config.yaml
moe_layers: [2, 3, 4, 5, 6, 7, 8, 9]
balance_bias: false
router_cosine_scale: 20.0
vocab_size: 50257
init: "normal"
warmup_steps: 232
train_tokens: 329400000
Below are experts of layer 4 (counted from 0) of a mixture-of-experts language model. Rows are named router (the router's row for the expert), gate (a neuron's input weights, with its number), up (a neuron's input weights, with its number), down (a neuron's output weights, with its number) and show model dimensions 256-383. Each number is 500 + 40 x the weight over its row's rms, rounded and kept within 0 to 999. Numbers have three digits each.
Before each expert's rows: "gets" lists some tokens that make up at least twice as much of what it gets as of all text. This comes from a sample of Wikipedia text that the model never trained on. Tokens count by the router's weight.

# expert 34
gets: " |", "\n", " front", " j", "\n ", " Air"
router:478484471481436488533468408562502487540529494423477438560535474526506490585514499510538507514593530414452428494498549538486518498570491531525569495503404469517410466483420491605551504502529464497467558524519552566495535482540460482476442488492446495491509495445485455516475472529531478425448536511585454428446534483499503493526530475528502471487425466507489457402451523518519495549497
gate0:508469494524594499481491512582470483502491511545445428507533505531536392473492506512535453456496503544506438517522510545465516576515458470470446570477516487554466425488472490502587529509464492503508554518555520513558489457424509455539504500446436527482549430524479485526533523507523476549448509483468511574521555456508518535485489526500499519520528439611576586509550442537504434564540
up0:515545532469457482511475532474477504528469503461480554495461482460531600504503506529469587467494536512546511418514450500525535453531480540486540512567526549503490483538505489462440442479471497497562474466507530443400508494525518536552487570504556551500491519442571498514519514504507571495565482602525490447506469505513483478497513494441536468579479514454475443542489522465533538466413
down0:502484472564472500481516511431490553445437519461470457509483434446432457483508523525428538442562532518528461547467499515418552539552553481479505548477547477555478473507478430518433514424492579444474548512534504492486491525492435508474566527491457496456480493456556499469508482456523340479546507526482485531498534476502492561539496434528448513487522519433422478519525485538440478571500
gate1:512577516547524422564518495494610465461476512543476456484490522605543453480475562480553468479516498544510535464466507508554457477460506554501462482431464482502491469403435496530504550520504521490496519446512426564456539509565503452511562577518493491510470445483514554511479494586514534593538477504511492514498472478501448552457519444557474544565505500455555577503497537567457448498487
up1:438470529499519585502447540561449462459526562514533538476521434463486502480530468562401446550478560529504569467539509515506534549520454464494489460407482476441498571491566528458507522496437519428530499506515537502492491548467563575487499459472589535544527520465529443539459517479481461507464481557509521459553480472439460511454507502498496528508548536472492476518511461447574546469437
down1:465441512541513515482467552500518444533413492471559480532575460474528594483542450491513513434473520533420528534635478509520483480565525509511483485460493472578415515515534535485472527505476434545450496515515511477544453578510538549496517390511516536505523518442552541534469469441412516459551504505465439448502545577469441547508482500494511451488474502432461526520540529422546530417468
gate2:509466515526522497500536515428533500543489541528514500535466448489515504513530555474484511555508427447538493520499508509465466498532579547519526465598601519495494478432519484495457506479494455456460464528470543505609442542424457556488550556521494517480511525522449491523551514404479498444535493486517531547508517454473463489551474512446532486464508565543510502565405461522497516449508
up2:501445465514486526511485504445549435507487493525478500553420474483506470527562572495539535475510514488471439500491514549518509412469517506518578514525515547494493432406557460463434431447546542475519512518484501524518467562462481531465497522553509542511537566532514497534543416514532415473503455522523582466472456470525529489539556506529482430442441510529479460459450477422464546440517
down2:527595473497495533505497513504524466471520498449451447586418487481575471479551532492551508534487532500460551533486533393496483528581526564515529418516525571524551459491485459567474540517484558514513468476457470466520522464476470472560504550435489537509495532542515562465452472466505531574501459541501495575576515513486484476472534428476473517572537565520514499500456398482520486516548
gate3:515518530486487485457502460495533521512507582449481506503503437547515463497532431454471525460434586447464512478488496521525467481476489462515471539433436575610542410438492449462531514587475577494477495508488476492539465476450542631422489524528492430563526452447455515539541519543511571467541500534534474405513546527552436461445502475540520458525484470437519494438501446447489416512432
up3:499450520478572454485523529542521525499494527538570544492494538515535537484474506515550503447454461499504478550466562437521470517601561460441545523540522414502432449495493579434447536465494530530433478398436544518547466606489454473508562471472442506447499501512467486453481550439517450538444522541505512459486491482473472533492416478527458454516514521491529557509475506456511549452494
down3:465492581533498532451501479450465489464478471495527505512512520499470480523539514494556500429459481561478512541404508508511479485478447581470582556545539544497489490452468416515480487492496446403507520504543475405469519502523496486538480402509459412496459495447460505481516541574534496508596568450560488405545485517539486418470507539456480509461539472483490514507471420447488471499485
gate4:527577479508490604411490439527482552500448538521539450497497539557552484507533512457465471498478517541496507534489508498483494579454564533481511445506510528500486543467504523476507503476498519497456511490424476465504447522482619544450518455451570508443511456469538461468562438551505535486539530495470543465506540542530506549455514390434508445537512598512506541503460526522546505529528
up4:498414567474492446530507484510532524473518486461489558512466452508485547484491479552501522537464502526524504497519461480524445548577417426543596500501530533496509486495478492528494479482482532574531447523488490542528529495578431548556508459534449489513506529556443506502433558453510509490406487523494501543555461455510505498559514526492527556532482439509539516487547492522532522508480
down4:509483500460464541467571451446460523518451503505508415506564517469634516527563490575469565436518464518557490477520538574503410506477482405547522551449526480529530562566486478528497577490473508439494570475538526549555478539489524512489496511549516468465522510491498537416528522538545510496482506523572457446441494516524469492570504497499552481449500448506590479429454551489488461479453
gate5:445485552533440442436535456469485464495500494489532443489565472482529543488553508533535474529453537507529518490528486533552516427485545459535516423493454511514537481473484389543501485466542479531458534442499535518585433491587456543545522515541504450498467483464439492481539548492418473549498533448501497550521575467483452511524462406479579450503491441447503573528421499508560533552502
up5:528431491531528529454495581497485507480486521463516494520496529543460569457499543506500515482475542503492484549464458536481521548494483390461519481470449528502513482474517572472489514524430588539531483455432484491496523478462445542554543476472496511475535531473560464466508585488439491533378519413454457497580508537487532516490430531459526453511526524513474559523454526506518561516555
down5:469470509509481435499484521490463459540529485421551416505530586561527495493513485476471560513540460497441482434481482557513513451595478457565470503522452447515494551500433561504471424527491565537477490502554502476502544504479443499582575544478512504553545488530509487487439520469425527423503443478470461467431504446554533490499556561540457491449560470585500533448512510519494531469507
gate6:500473521488553491545467535508433472525510533471485484450517556444538539547496535502459550489522490522528469459505461535479457576525499473511472490542529578508493533513479446549462448492507556483514566503532617518413554486535499515522513491415442536524565534503518493445447515454520579509514411501476457525486444511546489496542593449451434452473516512598514503602553513487504470462439
up6:487484490492569499523564483511527528435504456554513468497474439562520488472481493476525404486478541551482562573535474490530485462528546490460562511526480422445548517446532482444492547450501506505491413425484451493563434497497464516456450449564541477515473441525557515529473511509480472497446511456465533505493530529486540495487469511510569586517470489444487500489469521505543476531528
down6:455478520485523498517517559474480473492535502455511553511558425508460525420497457444492391540533502482504485496433490454503587519556516498450472544468500458563532560504558553479472515476545517538456466565469586506466475519455548573484473482498503497556473498549492474467505535484449467544564547462540495537468463490520515533512475515511516451509449480416472529516476515473455507518410
gate7:511508478428543474441545508454446478501501580526501500449471484497425515475523490485486539496549590474580518467457515520484442486559424503544525536510476555530495512475523535508537487478453502348470490476547574567493450520499542561455471444557487569510499498520550475525488487513505541515537466499470493419472465517501581499551503554488491532574517519418440443541501460478452546467458
up7:504522547510479489504453441484514464577452404497437526524493518504599496464497495503488488446500430503470478517553431533526499534459482483488454460469484569559532481505481506494485513560521491561488448489431521467524610470540551506574476536473541508604547540495491541469445418465514520563503493534500470509525526484472434431571467500480500512431488520588484520481511469525537510505496
down7:536493605427478537505469472459558482470504442494493502532532533523507528550509509511471484431443469450545524547627507566551488486469526561453474526536511485533509494446492542480537565560447456545502520511528481520519491524465517479487498467514562429495456546531488510509539550447571468522544582452566479564541494526456516469432412516520486540540472547602529488499523527415537532537521
gate8:475445553495480502574547549429532556490480473420480461476509527529495600489577530468475559480430533455521459504502541490515475449415480452437526502544477517577472480485431555498545416466555501473445494502479524505538526491550463485539486517498505493492548494621499536494539514514482459583551508425534480646509505483513523510488515447509528423498540514534434589550461432472519463501513
up8:521458546506448476546476549432561500480537554419476480522485477546559489523565499557510578466460466477511480484529596533518460460441461524523503538568432505585449521531473517560537504457538477471427524512481541536558488483559473478537495517480525575460511453475495486533509491505560452538502465468505501602464539566498466493524529491487478457535511478466441483538456522519506462508495
down8:489502539563402539531516527544525465463555537407468531483492430470487470494590557451518466517455547460519545497442439500460509458477559494456522485530534493492457440467504507498475518482569485461510492494469490560471523452452458512499429496484468530439546532616467474517578479490498423509541534516496585559506449527519481479476478492470507475537458535470430472531500500520487506539484
gate9:536489511620517513507563457521535559509431488503486508523457435450443477520528468577505466538498478532522495500486475439507531487552515463477524480525505466498507438424592510521472494507507474539442555473445470455517483499516515545492475543458538511495472489457498478522484547473481545537487474445509488476498500530590500517482489488465558510500484499487617508576477496493516478580542
up9:523464469530497509518529441528534517483460517526481472488501501448499446506505513473530542589513532571424471562508515473441523465545517437505511439506521488479445465500499506534501500513530464419396525518497444517519538486465387558481476470489594501454470533511512456462465474476497508530517497498477476457454463503516545484457557546530533521477443458516510533537524473552475461401534
down9:514486435521529551439503442512523504502488500556526570541466511495466485544480465502472496479514501493528515519488543554587461468506414517488460528483570476483513611468519482514558532510427441452544453504474522508475425518462510553567463514542504494497477514432489520502500520429527545496478505491539563487583484574455560419542425488498567518529457517558528477568499509469445476447477
gate10:486580451392520455450474467544495472483462458453510519565492511584482590503551442540502479507597529535483561445458530469447449455504488448580512499509460494480507490531496562520537468414474464559468459468458474565444521471528497461452494464490514454455522491510487441497426531554518501477483536434487487517474486491448492583464524462521453539533520455465555417482535508525458531520551
up10:471412571504447488551473532482469487509555571497505423460529519548461429460437544464454474512511438480500462530514517529485592493519434528426486507466487551520464561532486450449470555574432521440535476522603500538502526579465504542470477540488444477499525491432537502476524523429454514475529479544557486500559525497447597490522512480563522500598525511562504548556495519481540525451543
down10:540481484490504505483498508433548480528451483510525501505464455497485502500512490529516506497458550451489502459598583535555501519510465510519556494525465427522455483446496419501559534535517464476489503471467489520550463532500454474515428490485531466468479478476489488532520529430448401440542478462448457390446490552440484539503505554569482529507405614510482480493501499449484583509529
gate11:608482493570479523466495530525471487477506482496385571495446542433511433557452517571501546460526520483563479504499513479516438518442461564472489557558508562488481496566490399548473506470489472496457571527468450489408489484533520491497512545498461492512532445448489555470513488527526523502475415493482517513479438507543533479514592419530493510539499458458437445543570503545458494441466
up11:530522482575455511454484520544476486473550487442435541523464522466553486506502471500466509510518527479489521441558530489555472546463503564521540542453431568550476628527487392523455516536509494535506468470526527581459426511549503521556442565545481470547508507508473560491474458493510546517485478511449520496518498506551453490509571485500515471523489481461449469484465486499446534465488
down11:534511481457479507525489507549593536499499602560521439452538592468470551549483492510498543437508585498498500422559506534524489528499526488488502483613490486563475458477426462513457412516536498532499515493502470468551526532517417525562481588495487475474514503481515494511479509535462526540445444535453464526533550508508461498572506515487464491426579456562477495474552454561448502524549
gate12:499529469474500505534469515500515473547499517495536508554449480429472536501526480406506484510451533543511529457512464558482466475509502511500518415494497599544426539508503477504479520548477525500517466514472488466467432461478461405540456550460514496468487460501509505520504496443512489495491509519404504501482485463450494488594535542460457542447523489502488483522555493521500568499469
up12:406517496474485475533515531513494506493503529589525468519501444525523524507549538468488518496511442526497487494529486512514488485621541457461615461528517505476440486517534545484482515532474529519525461521531507490499471522457461444544508529436479515490505536534566479440510460482507539507478489491488519454481546539450501472505456582494584505520501546584494495504455527487536513403524
down12:489559467529552565513444540491522511505471487451492546465438508450509469539455490515468434480460504524542492443457472460459538453475458534479499524493513504509518483542508549505444557461540447467601540536489528455467496480421467468475518538513523522502536548523472531546527452507434540563527478497480476500585503540450548488500494544462553527506587444475463537516485504519420504427568
gate13:464519487506524498473538565553526538507489570530543476450503561563524627492469567485522491512528511433519516474479513511417489534481435558450515473493478526497493448470565497491593521482467454568578526490501490493504432504510489396520563441535502499610506473443554517493547525551476557468568483519463485492440500474413476514471480535534549472572519568548472497508455529480546410503496
up13:574515499473504457522506425553451587516455511483537543537459494486462408508463476509562484521455535602509504495521493493526448494552497477532444574536525516449568531572535495543467474446529487514542506507467491512445510427481495540487525565437478488459532483523476467473490435422579506507463519536502503430555455488510546511545496434518542534493448531510523560528506497484506504444520
down13:500475491530458505478447476511519535594511499577560441486490516558497409536420524489469476438503533500467524462514561595454527466487487482539544588461464448530474531449538433454513519501450468583500508517493531538537477538576473559470559470553501516452489425433514529542538511454550533471434521525584459505530507517490502545521470484502449510481478472495486419511545499509488397615467
gate14:528607491458456485532475444471548516454501466516496510383565479478502488530519521491424540491492534504485464461482487509489499482533437515480516547541504442568551504546495478493515519524485497508474476514560500452493489498571583469444531426538486532465515502417484464526477477568561527521529492517460494531489570463525451445534538517513502480508532423511476411497432531535503432476461
up14:513397491487524519463462496545433467526482483518500542525494619526466481486450433516497474533493539557529482535497504493535493470474505516565442401490552515378426466509500545521457533464483503519487470534436480493493483499473456583541500512475538469525514473548503516516482545432473492528396469415404508442465446525449474573507489464537480507435443504509450520490604508459482543412504
down14:515521503451501499439441464468502484472473483437518431446515495494453541522567429526527519422510563440494566475526553528448562470492455528451580496599552441544493513481480569487580543499564432462456532553465564560489462509490548469498466535517435448537417474441443485557570504572480450523596440440490462460528501482546488535535454441500533495509533480464505507437481492418524538453495
gate15:510505510509521481516470524525436457604514553518442491490550595465563417522541516496433534505488496461539425467513441468442460548527430500500466518532508490475485450514509497507445425530512468534439553487462515425472579530496493462476517541510449520509529517501500505512426543449508505500525496517476424465402478496478554470493596497513440476460483503494487505563526528524458507414482
up15:528521519512485466461477517526432451534528453414438509552507562449491500523539471510506537538516539511500363463494476534530382511513479535546425536451470550466527504474470500527517439489482541475435510461465558529520544520467481474475583541565534529478555525479466489512425507491481522514473421467487541465534493467525516453514550505462443433427503446482566528585490469471470515482467
down15:567576478462503506479487498471513582507451515557474461413513561473439485515514472554525598512481538481453503457539529560486415505450443532476552494569549490519494470511428479467507492486498465514536522456496421526539518527504461462522453565553452466463535531450487515503537520491520583422489407501490510474547515510493523485513528512484427506528570477505556486485589477496460486461550
gate16:491480494522455495477509542502514573469417436398562529548495497533489491540500499590478544499490492537449471513454592479509491518506546503454542473492507507507464527499502531550515478482506453472515478566390465516452467527556490513475571465456503492488519510488468479510442562488499449499448532440422503506485561532498520504560536480566539508508414465455552548476464501469492498527476
up16:500535472444501449570483490519523494490482514482499560497474477516478515469562518436486573465510468498492481456526473511447556474476519471524526547489449497551502507501489492520555429513540553489496530565540433410481515503480497465534500494531470470469555512556480476507483553549570502493579473448549439515476503469509401553469569419490572483539454484394479528458511453507521605526518
down16:489448496491476513499463474533545512526518481461496436520527498417494557506491441472495444523515497532462559393506549446473508467462496506483543543470508473554464587455499530551555446443549523534543507517544431516439526429475514536478501539489517507505533541596555508490474494492496462463510564511461504493442456448446478540487475463500515415475468524501457500495525503584502567489515